{"num_hidden_layers": 11, "hidden_size": 160, "experts_per_token": 4, "router_score": "softmax", "norm_place": "pre", "init_std_o": 0.0084, "init_std_up": 0.0395, "learning_rate": 0.00212, "beta1": 0.9, "final_lr_fraction": 0.05, "dataset": "wikipedia_en"}
Below are experts of layer 5 (counted from 0) of a mixture-of-experts language model. Rows are named router (the router's row for the expert) and show model dimensions 0-159. Each number is 128 + 24 x the weight over its row's rms, rounded and kept within 0 to 255. Numbers have three digits each.
Before each expert's rows: "gets" lists some tokens that make up at least twice as much of what it gets as of all text. This comes from a sample of Wikipedia text that the model never trained on. Tokens count by the router's weight.

# expert 39
gets: "\n", ".\n\n", " |\n", ".", ".\n", ")\n"
router:112126119119119100131140121127127123134114142150132132115119116130096120112111086110155144092148124087140140146184127169102148118104122134143104125134141172156125094162129155151174135161128090085158137136132108148151166150130119160144124138126123122079183116132120124107122137160143124083130103090139162092087114109100150097144122091097116132156139133084151134146098171129134123092134111164126123090145122181080150124115147113163206140116124115125090089158098159118109130126138161

# expert 119
gets: " in", " to", " with", " by", " from", " at"
router:086123144124105108129145137163137121165091136130116095109098126089078168123111099099197130129145114122162176134126126157108177107116100150122102096154144184150124093123127161111143157140130138102162128143116138154148173127119121150164105156132110119125140104119136122103136109149160114089094122078128167079137098102142152092095101118097091116112146152102130151125101133130134135136105104133113109136144132172110118142130144135136165142112120087133137124158107121165105110118194137

# expert 67
gets: " of", " ", ".", ",", "°N", "0"
router:103163127118112107136109134147148115166127152138143112102080114111117149065109142144122130118182089114156170129123130141121153097087073139141132152109127110117122099144111141120142135154117114102189164126108141131147116131145093161144111136121116127127161097152100142079139175133136100115136143074112134116110099124110121130145099105096121126155153135074136148106118130185110086140114106161125125111120101169133184176117148135131135157093107110125121138166134182146097135119146134

# expert 71
gets: "-", " -", " S", " L", " K", " D"
router:112134125137153122130175097119118111138128177098090131131115121085091167129127117099151134140160122090136144150138120148100127129114107160146085123160107167167121082141135156140127147152111105117155153105126097152144169123125074135147098163121118137125168103117119121125088109159184121080113120082154176106101118103139158095128127125150120138151156158120146169116109124116148101110110105141108110136135159139089127119097174128105151135124113101157136110147085122145095100139176162

# expert 101
gets: " \"", " I", "I", "ou", "W", " is"
router:152141157146109139076192128150190130120131125147125081128120103100134130109102115146126132105142127120175198172130082147133132117143139144111080132149109150129148114145119139107159156163130115125123123112095119161154152105138094149122114147116093106100136098159099132114106143155149110112135127070123133117126113143096167135090082110109099157148126143077141138136124122124162111127076096138078141109133131154114152119092147134129117168113110088141099099157139138152131115121157127

# expert 111
gets: "ed", "ly", "ated", "ely", "ently", "ased"
router:117153165151081088129119152112151100132098151150088079114094095096083144148107078083134144112130116121137149143165136122112116131140106130136141113130150170142074117152152147073175152172101137107143153110148142152124175146115103134168084136162107097127154128150114139132099133149138118099126105126127146119122095140104106133147095097091115141123154124120192141152103143163158100120116111128109126132122164122130123105117129172165127132126129114133117135134118143145112094077170151

# expert 107
gets: " W", "land", " H", "ig", "19", "st"
router:108134134141138118129155097131117101126131170101110141140120118107117139132140108120185128139193104085120143152149096127112120120109098173155090150143137154125122108121158141118129196112120158115171135111139146136131170130114082168147106146094106088117149123116139091103118136145169142087120121084149139118126144130122141129124083077117109128121172173127134155127073118137180129127099115128118058119141118164086122132110151122126130136101109083132140104134102142175123137134144142

# expert 120
gets: "ad", "z", ",", "ag", "as", " El"
router:101135137135135141155143126133142109139145159099108151119112104081114142138109140131136142139148133080132108147149118130115132128157138138173138092147127171149114130147151145140140131154120121121159168107114083143138146151134057143124104186135089125143124102135089136116093105117174127106116118088101193129094166133135159106121125097106100112137155139106134145143091155118111086109124119129097108136139136146085118119112153141160112138099087092159121086169104128143084121149183179

# expert 114
gets: "p", "ic", "al", "ation", "ment", " c"
router:131155163110085149110132128104122098143086177116133091122104113124116134101128068118178138120143085094106134150155121139137164106154097143124085128132146165141084136115127151100178138125095119120143117122134101152139156134128100173126115176125102115115180130167116158132105144149135090083072092114122140106156092115132111100157093125124124132137136177102161139120097155153147101129085148147103128119125130140117130159098134156169132146102117123133092143144097122121099145120154140

# expert 102
gets: "\"", " \"", "'", "\",", ":", " of"
router:154149161163118136062178125149183128104141142142122121124114113104114134121105125123129135079133112116153159165123089154149116079154138120128128134173088168130102107122146132108172158119125112116132128129104123176148179119142087159128129137116079097105140117137097092105125123130137123088118137102114144101111102156106186113134090118109116180129145130090150123132126149130174101126106095125101140105154150146100140102077137149136105157120103102148137117148126126129113104091150158

# expert 122
gets: " K", " B", " R", " S", " G", " M"
router:113153154147121118088185141134126110114118144095119150120117107122116135136123105123154132079127136100119125166160109139114123080141102132175159124153149170111125106120122140120136132136122147119146149114096118134153162163144048159117104152109082109119166117132114106116126154155156128073141128119106173129124110139142155112159109093104105125118175138122149164141078161138165097121123092128125104122162136133052119098126129158139132130126091097144125090134094154122110126116169158

# expert 100
gets: " |", "|", "\n", ";", " Awards", " School"
router:131137146162123122120153121146174124119125137110114145135121116099113177126116106095130140094124112083140168146137116147114132062138116111166165105134119195132100110127141142115190137148108114122144161140107108173134189144129115149125120132136100100142171127121113100107138136139170135084116137110141149119128116121095105119150072110096138121116156130107174152133071159145131100101105081129116132091123154128076162104128134113145129140105116087174115106146107133124094114125161135

# expert 75
gets: " was", " also", " he", " is", " had", " were"
router:115192126170084087144135073153158101101079130145131140127095127141072131112119078102113136125126116088123138172180108124119163131069070158125153108104134165138129100156144152119154158143136116115161155136129134166165168150121097128110080125128115114106151119138117102135114156125162117113146138112139141130139131117106112084135112100085106139140151126102152134146100123141143121109102106154132137113115108144105148147107137153143142160173127101131126113118126133140079146099149152

# expert 87
gets: " |", "|---|---|---|---|---|---|\n", " area", "|---|---|---|---", " ", " population"
router:119133118155123145117126096133106110138130123130165134141086076155131113127117102113151153108096106135146128188157108139122144127135122105156130114113162148123103106129170159133139151138122102076165121096133118164166147126153112173121101137142123111088137103151112094138120192109136093131140128163124138106140113073092136118147126063082140138148154129077160130105074124150108106106136118172115094129147117143117127129112181165124149161140115123100122111156088145093116117098130128

# expert 97
gets: "u", "i", "as", "ar", "ak", "h"
router:130143132127105125103163117117120091104133164112108119125113112131124158140109105091171160068131118086133134180143106149122129117118105126182125166128122160115118115146133137133185157155137136121193148085112132134131126132142056127149118140115087084115148130117121104127122178128178099097110135106108146142142129128137169109132125120091107107118152161105134183131076151141162089139110107131121120127161139157095117139123127130127151130142108100162076111124087156130118131115160140

# expert 105
gets: " |", " ", "|", "=", " (", " –"
router:079127153143117102119151087155140127144123139107103138115115118086137159103092121126106152105140098098153165149118104138143161086142127135136129101136121158145103065128135127138167166164084103109142167137126132193125165157118110143187143161137109105117148126140100106112149138145143128086080128110141173075140143122096126132147100128095137157141141147113166144122092160161116116099136084123107123111131122152070158123121121117153128122102108130167130119166106134112109103127139136

# expert 90
gets: " ", "\n", "/", ".", "w", " ("
router:132169184140112118057141118148090118192143116086126126139139106125130152127118143145157120137157117123157139139159125177123133092131109146156108094122143137117131130115142140101141138139150143115145125102082115149136153113120083165144118129087124110119136138158112140105084145131139112145101155111120137080128115134083155131101114102123104130131142146068156168086117129175188082111107092170111094129139136167095124166124157117160119128110094137129115128144084129147141110136126113

# expert 83
gets: " |\n", "%", "ud", " direct", ";", " stud"
router:127134142179138096130138096130113107118117126144146111139126107116103156123120134144181138123125098080143141160137131141081132107137094111131102117133125149137132111142152156138136137152131152115156106139134096155135166118173078128149085128126111121123171118119153117124125121151159108087087128101147161072123108134140134120094113093120093111179150180085166136105115122110184069107090112139109089119170110137083126128105162142154146150113091124139138132151144125115100106160167141

# expert 124
gets: ",", " with", " to", " including", " well", " d"
router:111129166141126108160113097135175123134124166167078131102107126109098155128120102089122137128205106132165133168142122150107161117102088110141097097129122163135124104165137134101153193127137109103184127104100135147133171142132112151149096134132092086100155114127113155088097135118165136118141116093143194122102108117119103112095109091094097140137144137092158137157127115148122130136098118132117087131118149139125134172089143106138150139131123098139117149152127120146117129130117133

# expert 110
gets: " The", " In", "The", "In", " On", " A"
router:133155125111108104128146109139121122143136164147136113091094117114116176078075122099140143159129119125125141145146107142087134144090131131139100133137134134169125117132114137110143176165118164121161163124111128136148121130151086127129089101081122123092135094164094126109100163138155141096142131102156178115116111089113138157147094086116098146166138156129132155164105147142135126132116097162113090084144123161117142113109160122151187140107132072151113084131149163119112097117145132

# expert 125
gets: " ", "6", "3", " H", "4", "1"
router:140128138165139114108178091134112094122128139122115136124120092099132151128128113117143137112140106096142151170119125154091130099129101162159132117154130166126106117123152152122152165143094143119161129119116092153132177125130065180141065148124113098112155122125129129120116128138159135099113127107149206098121137130131162116148116081129107136150133167087157142136094125126162085132097123157106097147176125155083108130098159145110136152120074109118134110155120126134112092119167134

# expert 64
gets: " pro", " en", " l", " out", " t", " sub"
router:122128159166114131114136075158131099155093148134131072135095113117087159126134106107147125118154098107142138151132148126107147122099061140130118097160151193143114113123131152105119137138128143097160135141135123156176165095136084145144064122114107103100154123148136142115125138149151113131100094118162145086141111130133120122124107116120100140129127175126170137154112122149173134128088105150099139144183128131120117160108153132116153128152085072150137121153138109156106093138160135

# expert 79
gets: "ed", "ated", "ted", " used", " released", " made"
router:090140131152121129122114150121106091167126133164148109112084114100056117096109078096153127098134111110139127136133116132128170122154104122153106115136130123142123136137167161091188160163100126075156143125148128141136143123147104150187098145134117115125162124123116155116106135144148125110147091120151120119065104120100099128112073123094124144127142153081170144123104157184146125131151084135107107130125143146133129127100138157137158137118124122117124131168104134150133102111166167

# expert 95
gets: " and", ",", " or", " as", " to", " but"
router:124146181129109096105133112155142136147120127121117110085084104081125141099115124127137137137174102114149163142136122165072177101104117151123079123137135153153127125171135139085138149127133113093154121133112102169166140142150105161139111155146120101107118109154105120105101140121160093120131120082133148099130090118106164135115073115093088139133127137091169139139112133127154122143123105182111100105152146135130157178104172113133132153134120089119102123127109143169107099116162136

# expert 65
gets: "em", "A", "C", "nd", "m", "re"
router:100175144152130138093182130125176110135113153104109126127122114133099148121110114134111145123139118081105124147155103138128127124158094123144107081118134166115114113121152146129133125139110153132167152084101087124158143160138102151136114158135109122112188130110101155142103140137156116098129118124089154125090157117135123150172132094142083160136140149105141151123093143118156096122102163131118121102138129125076109097105175147168114140090111116155127059162077133160105125142129164

# expert 103
gets: " ", "20", "19", "18", "08", "00"
router:098131137138128110156147092147142095124097149138118145115118102086117132117128107116175148131153105106129128148145142117085118089110081161150151136143147161133107106133177152110135163139107130108175157137114140135142175128121093170172114151100088105124138082131119111105113119155143135098153118093133182118127138120118124126158106070107112111137145182090127147145080145136140089129094136149109097136130105172103131142121150132150136163104097075121134111145137139162074114108143144

# expert 86
gets: "A", "P", "C", "I", "B", "R"
router:081154170162131113112172120124169107134124168131143122102115100114105159126116099134114141084126087090128136144173110134105129089130071123166125096132129154139123113129140138137137148152104129123182138099121117147151163170149103152128134142118123117118170120131128114107153152139140136084122120084131184135083115123144128154145107071118077126181145151118138162129104133120131127118091087135120113114153117119081143110128144141176161134109063125145128093153109142145125120137154136

# expert 89
gets: "f", "ing", "m", " However", " The", " year"
router:122138136147089106138146109136146117121130165132122120119128129145129148075101093127126149142143095135126156175139124140087116122105113156153099157110101144146122115139136134090153162185133147135139155122119090122141113135118098129127073121116096121076175068150107121140099184148172118130124125090129146129107138089107146134146127093134088149160164154090164144141102137151128105126103148164116114118134096136130159124068160139150133140116117080147055101144133126124119099128125152

# expert 109
gets: "a", "o", "i", "n", "us", "c"
router:133147126110115118103175134136124091120119151107123129124115078120125149115127079107189134098159109076140145146149094155127119078124091140139146145136129144118110106134125145129198166145150126114145164121110164142162156163124083151134071177127102076115165106154102073113112135165144140099093136115115142137128122123129147127110111103119111119128151152092131145094089153113149112119123143144133096123158157177102114158110120156140129145118091103123132140128114128134104137111176135

# expert 76
gets: "ent", "ic", "ant", "ist", "s", "t"
router:133120151143093107118136126122128100141108166147107140124109118121122155149125112100178135112174080125127161169156123133116138128142101165118105138157139183131125117119148158105144188156115131119157140096116104157142149140120090162148076184111091090099158138150103117126133159154143145102064129098107149114130100134128137131120149100113135136121151146078140141122074127137167079124114136131112122129173148130109133141116131172128126147084106093123100127135086116107113134101177128

# expert 68
gets: " (", ",", "–", "\"", "19", " –"
router:099126134161105105126134118160151115128098155146131133081090110080087170108139103093140156098161098096112126151137068159111143123127131120168145146132170141158112128182143166089173177131115124105166117129092098142119141161116132184146155113124107133069135117103107103136125131162134091112140156124113128114091123121101126155132104116119118141185145158113145126149116138155142110104132089148077105124158140138108122156108138142135095145117090120115114109135131149143121119121156155

# expert 91
gets: "or", "land", "ue", "y", "way", "ony"
router:126127174137118116090131107114135101146109185136106093133118112111146177158117125107144156125118108107122122143127133151086132095172116129155130088154117175123110125139136147118150159131077117128166129088120081118129216116148113149151103179133093109131153113147110166134113119135139134100109100109115191118142157119105127117134091101114134139142135147086153132148093138134150095131103153122087131140114167114106117107102171139143141138121106097179137114161148131112100102131146141

# expert 108
gets: "2", "0", "3", "4", "6", "1"
router:138125141163130132118152124120107108161125154110115130104112088093114140135118118112143129114135098112130170159132121148105147122152076170155109122150143157137116105119147156111136171151114124119161153117132086143142171132133049179142075153119097119098169109160138124109131133154153126089118138106129174082128128121108156116134099096140119129126141155087154144123102137128186104112117115156104113139169116138086106127091172149110142149105099100114147104154099129114115108118186128

# expert 96
gets: "it", "c", "ign", "n", "in", "ur"
router:122123136138129138154152083102176097136121150085107109144148119096107132142117100087151150092160131117130120120166123127083118137119120170147133111190126156152132139114136150128145133104093155117157148112096138180160147111118082140170102151112081124101140097124115130120108148152163126133123111116107189118104123133109145108110125079132114112136152160108151136152079161130137101120096129123103081134171161157105121136119159119126150141137081102142124121141131121138070105117179145

# expert 73
gets: " (", "19", "born", "20", "/", "18"
router:077130152143130137099140120164131094169123138113099119086095094091128178118133125133144140112166072097138124140140065150128127132112110134164108110119173140138144101152150141093155178133110146102150128096096078158129138130132122162172129150071119127099145105122126135125106129159131099129109146112109147104097135133090145153112116119136114112172137168104134138130130123139128118073134091152101100127172105155116139174114135121122126139081081130136129122163112150169140129147135153

# expert 126
gets: "==", "===", "ography", "See", " career", " life"
router:109134147162115126096144088170147083135091175075124108138118113122151148109091123120153154136130110132135126166139094130099139122087120152148151116124175133148104096147160137106150134156115129104127132122102112125168131171141121138172147149074138122132154099169077158134112190158131105118100114140121151078121108083092140124139119100114126166149146138097176135104131145161102100116141125138134128084144131155120136151102143116161152123098105126128076108151118122107124084124130130

# expert 80
gets: " in", " and", " is", "==", " to", " was"
router:151154138156080098143150088155137128146090131133148082102126129124125155113064112079129153129143109125169130152129138118078132136076142155131113104116106132164125127168139132105156185174131117130133148125098096146155136155109126123146116113136129124074142088138084112150111161125164106127096122092121166087109136083100115119106100083108102162180135133113149141120116142152122107094137111156116123121143132149134161124119136155153148140130125110145098106140141139121091087092144148

# expert 23
gets: "\n\n", " =\n\n", ")\n\n", ".\n\n", " (", " family"
router:110121149138104120052115145128096106183118169093152138086109137105101134116129094094121156130137087087147129151139119143124132147124126170136087136144146132149083112138120143099167167126084117101190171116120129168142134143136152166124133181120120097109154129114125121094080169155131110081097071121156132104106119135090116109109127125130118147134119149118169150128088137167107131130154107173109118126114140159129121135111119119158148112127121136127118131162107144115112138111142154

# expert 72
gets: "′", ".", "%", "2", "1", "0"
router:121142136124124145118118146137105112171119159151121074113079095074126149089085154153151145143160092113177153132121120141104191106107080150137098123150152133140118087179122146119145107182103110057153144125118115126145109121123108157163128150110136139141184089159105156099143139146106121119099122104103130087140106109110121129122120118090131134148140158073128127107139132146118102096143128154119114133122130148132155146119149140140169146112096099121124132173102139132104132135155135

# expert 116
gets: " be", " a", " were", " w", " are", " f"
router:129168142139105113082122120141116120130124141101129111130090103112088129114126089101156133117132121079117162156134118150145163119141068177119133086117117153142100146129141156127171136141124142118119143131125140174154189137139111151136088134104102077129153130161146133123143147193125076095093109117145136125150111103132116164090088118122095118130161136089142147125125145144163077123095087154103116129163117153090114123081141149137118153099100133132109137143131162108116130114156144

# expert 123
gets: " the", " that", " and", " which", " by", " this"
router:114132176149115101106124119113159124174114119150145132084129125113076139171096113092131146102132115080160157142131123124069159131133134101145129077164107143159087109110126129107191129128091119108186171137112105186146165131143136155148133143145085116134153113137092088103106137149120126100114097105103149145120094128111155119117136076116115134130157133089138114106110154172100111095103122143115114132148150141127136155132128100153147126112119102142148137143117153150098097136153132

# expert 99
gets: "s", "es", "ers", "ies", "ors", "ions"
router:131131132171122090129140115129110104145113145140153100115130118087124155108105096122151153160129125130145160132119107127097145129102124136161109137128123138183093117168148132109166159164116087116163139092109131129187133162130129158138119157118102116118180113150090140123096171137148074097136100126176138074107126084092153119142118117133129169148121130124159166115114130139123100135099108177105114105127104152118130174090165139147153158112115111121073091132147106112120126099141119

# expert 84
gets: " |\n\n", "--", "\n\n", "B", "S", "P"
router:104154138139118119128178126140103108170101151093146149133121127109115144117114111090157153134113093126131151172138134134080138095070120169175131111126139147144125093139141151122137127164122096129134111107106121123153126142160103138124141159089145124124179104154086109130087204135152137106133142114127139106091128103122135120109124104088120142138150140097155190062090142123104107098123103148142130125118129146094132140137141123172160122118080138146109088159083124140125100129136108

# expert 92
gets: " is", " them", "om", "m", "is", "^{"
router:127154145135091143124117125121137106164106138119115102119077110123090137122098132152155136140168084091125177156156127144131171105127104159114091105091123150145111132163118144124163177185123081122166139117156105150139150158162099124145101165123094117141175103140125167123103130148143069064115095112149138108122079147139114129136093122113123134168138146076137129130113107141125116113085132139101118137144116148116117163110136140149133134083126103119119093166130142146118152144144125

# expert 118
gets: " |", " —", " ", "0", "1", " W"
router:117164137143127134127143140126109106149113119140143109106113076086073166093101148139154130118144092114136134150150128143099173130130099116180108087118141156140131128138155162138112133167104133096190146090119088120139146125173078174141090160114116147125148123135116119101134131122146099136119125109147137114129109099137150137132091094125095138162158180078136139101132108143162090104128122169114101120157112126110138140102190134137150158086091112122119093154112125127104105129135129

# expert 117
gets: ".", "0", ",", " ", "1", "/"
router:094133131137132132135149098118119109164125141131116116104077102108105135138117122132188135120156081092147159142148122147107147119148072145125069111125112165144119102128155158134157160142127113115162148114139108167130201136157095156137093162129114119110162116131150137095128113134142121092101120087133176094106126126125131142104120106128080122157138174078125147103109133116159103109098130139107108142164122141098121131080161140118136155097095129138129116174104152133093123139172133

# expert 82
gets: " of", " the", " to", " at", " p", " with"
router:122143156131114099115132106143116120150118127128103086109073120112093159098115112105162148131137104131167151127122139148084142123091116117143118093151143163136110123121134147110140140123090098107146159138122085158147144169144142145145119166134123131131127119145110111137133130136131093115099089077153146100097094080098134060134132085112106142197154154108125134117118142109145141134078113176104131093163145151127156139139185127148150130121122097136122139167138166160108092113168126

# expert 66
gets: ",", ":", " |", " /", "19", "',"
router:092158166149125108101137084160115112153118142102116153111115107077126164120113121129132125097153101084106113131149130153108144095127091134197142109108142137138126106145157140099143160159112144099178170121100119153129150144119102200126134137122123103132145127115125087051140120128152113120138149099108150136106131132112117163137123098080105120136136124107131154112083123157153088125132100179122108119180112119106125153143154099117119140134101096155127130152113136162121140149164148

# expert 93
gets: " as", "s", " not", "os", " s", "re"
router:094145108124089143159119098156140101167093133131127094091073119060123139124109147130155162151162077103144145148149115150128138153074094133153131118104134124139083112174133153110169103165123091108173153107112157166142143119120109149173098155120101140152150114146108151105095135156147112107128097122119131131124097122119115119100124126083137131112136155090131124126112143132092130140113138137123090135122111152115111185121171148160173149120134100140130133137129143160086108154129143

# expert 113
gets: "ic", "ical", "ate", "ial", "ible", "ast"
router:115156138117118095128122107154148118157114159146123131138083116127111124088123081118159133143182102106119156134131101137118172133086067114127096135132161176140119103136139153105145167126114172101158119105141102121151138134151123151136078127113100116092132098140127176110112155132120100094159098121144131132144078130088123100117072122122109148146136162081198168120114113164128131147118109155122083106099134153124142176118164119132138155118120112115109132145125129167117110138121144

# expert 121
gets: " (", "–", "#", ".", "(s", "0"
router:075129132167144140134150131130113105156106136126145099102129080098106167118126131115142138108156122121133135130133085181110146130126109144170143123134175127146133084169151171122156149134117152091151112122101098140123127125146117179168136137118130128111112098137110137120145127157120101145140142128085159118102092133100132142094116090115109135147145172085129129103133140119143114069135127133076087113172143148069115180114142155138139139098076120120105115157109177148132117131162151

# expert 94
gets: "th", "ad", "ac", "it", "g", "ur"
router:141149156114129157112162134141153094122114151115116145120120117113117142126111092100148137098148120072097139155150107122134110115154110137127127100116152173130098131138128126135146142134099149125162146101095111130153156153138073142114077161137098105103169115131080117150118166134180137081083102130120159142123154138127143130182123097103087150155183142104150137097098161137144103106102142126126120096133155128096116101117160150132115131106090109174118102146102116135086125163152173

# expert 81
gets: " the", " a", "0", "up", " e", " back"
router:119140120135113123112139122119146125151098128167143112119070109114113145119125106095216168150105100103110155150139146137107139106094108152135132137155161196116078090125147170118179143116102113103149128134133147116131151151127121143146107122104096098129142106158096118104148117124123128088129137074131166124153091128116144090153097092138152148129153162069133170122106133163161103140103126131105107121126095142126127167128140134155118130120124110131119118162112147148100130082165139

# expert 98
gets: " K", " D", " N", " G", " H", " M"
router:123141143137098127097151148119082116118084145129102111136077100123121142100136089113186139156111111113154139134140123105125136095123123122138142112156183186157093139130136146114138142130102122107154118148123132136167168125134113168167095148117108083142157123150098120107107139164149119097128091078166146107137082125131145080144080133117136109118141193116138143161086119153154101129113109148105105127115131164110120147128148140141146154139136084126109123139116137163083116087160124

# expert 70
gets: " the", " new", " most", " two", " other", " a"
router:113160163124120097110118116134109122147104152151124085120092125093105167121066105102108153138129098124147123133117123138071145134159107128141087086133159161157111146171127146101145186175083144119165160111130098126137178103153118129131094174136105134117138135158122139130142130138136074100074081086109145080133117109100135091118099123111122182140159151111145143098127142130144144117133116117110143110128142121127150112103136154154145156087124111145100127151129151130118111116146139

# expert 69
gets: " ", "ord", " were", "ords", " are", "01"
router:124127121170134120130153103118127101147128145116137108123082085107122154135120120139188137109123084084160188151134116135096152103142081180142121134142125141140109099153135150132151192140113111123176117122138108146134171118147095157161111180123108101125184126158121125101127123143126111084097127103121166107125098118116157092169080103126116140147134149096152141104093124130186109124103103131112120137161120148104109123110157149132140151107106103132138116177123143125120119127162119

# expert 112
gets: "\n", "-", ":", "\n\n", ";", " information"
router:100157195128109097096148122190128122202114151100092136131121128141113128095114095078140148126149128129147134140143081147096150073129106140175138089137116158162114115122132119129154136154140115106123126135102140166107157140118107139135138146118131103108124136142142141115098184149171124088116118111137160101135129131110118148160137118103145167107144117111151177120098160137158100122114096165116090127150161134073123122125117119153124096113103095172086137133114112148106119117143135

# expert 104
gets: "ing", "ed", "ight", "ive", "ave", "ose"
router:103146163125109118125139108123149116150100143158112105148088123134101139112147081142174144123142091133155193138136104125127161131108057140117090141113145168124111127133133147099175164137135110118173126085141131136139122151134103145111072120131092108132145120151129114131110141156185114116143140129144152104097101097101092115124065118107106162135145144094179152139090127161123112138106111121103120099120119143119143156090148165143125143129117084138078126156128134163126097143138135

# expert 85
gets: "s", "ch", "at", "al", "ary", "sh"
router:118155150111142075136126097143142113143135170113092118119115128109128171145125125119140135076156117080137120160146117147096145139127087119165095134135107177121115119145145152116171140174129128136185153070117088111153132161176088134134114128091095106113135118112151106132125148135170109115094117132120187144132142120124140122134126062110091133149156129120139147135110140147171106148101129115107126113165118120096138117121120138134142126092069125176095110128100156155110096122147118

# expert 127
gets: " ", " |", "%", "0", ";", "1"
router:104145117126129131133142130114116115152103137125115122139098087102116139122122132130153132176152076085147178153149129135131163114121094168151093130152144163144100065139154163128122122169133098072163133117125113121130123125109077164152078177138132129126160126165090123145135157133166131120117142113113134077124133126130165132142122099112106136151144144088130155092091132144142102085127114177113112120111125139111120142128199133119123127112105128134101109184075130116111123151133137

# expert 115
gets: " ", "ation", "it", " |", "ion", "ition"
router:128114141150126124148147127135169108170107139122101130112112119095118145136122114101166142144119110117132140138146122154117144120117071137150129118152168178143115093120165163092125147156123131114148129125129115157132185113137097167167096183135084116135145089145135133115137118138135123088119103121095182113135113120116160140102111091144111121113139156088164140131092131119121096125055111134098109159158112152109112157128189119139139138114084099144129105158147134137105080100178139

# expert 78
gets: " C", " T", " R", " S", " F", " H"
router:120133157174080101104180136138111096117126172133125123101128128134130147107110116130128150089115125091123125143144117123103135085153124124164158114148139161131104129127135123107141147146072133121172140149119141144119176151135099172131102169091074076119162123145085110082118143128143100089116112104115166119131131144131137113180113109106142143126169140103129143151083160142150078125122116135102126114125150143101149092124139154183134148125122081154136099135118145125105134091166154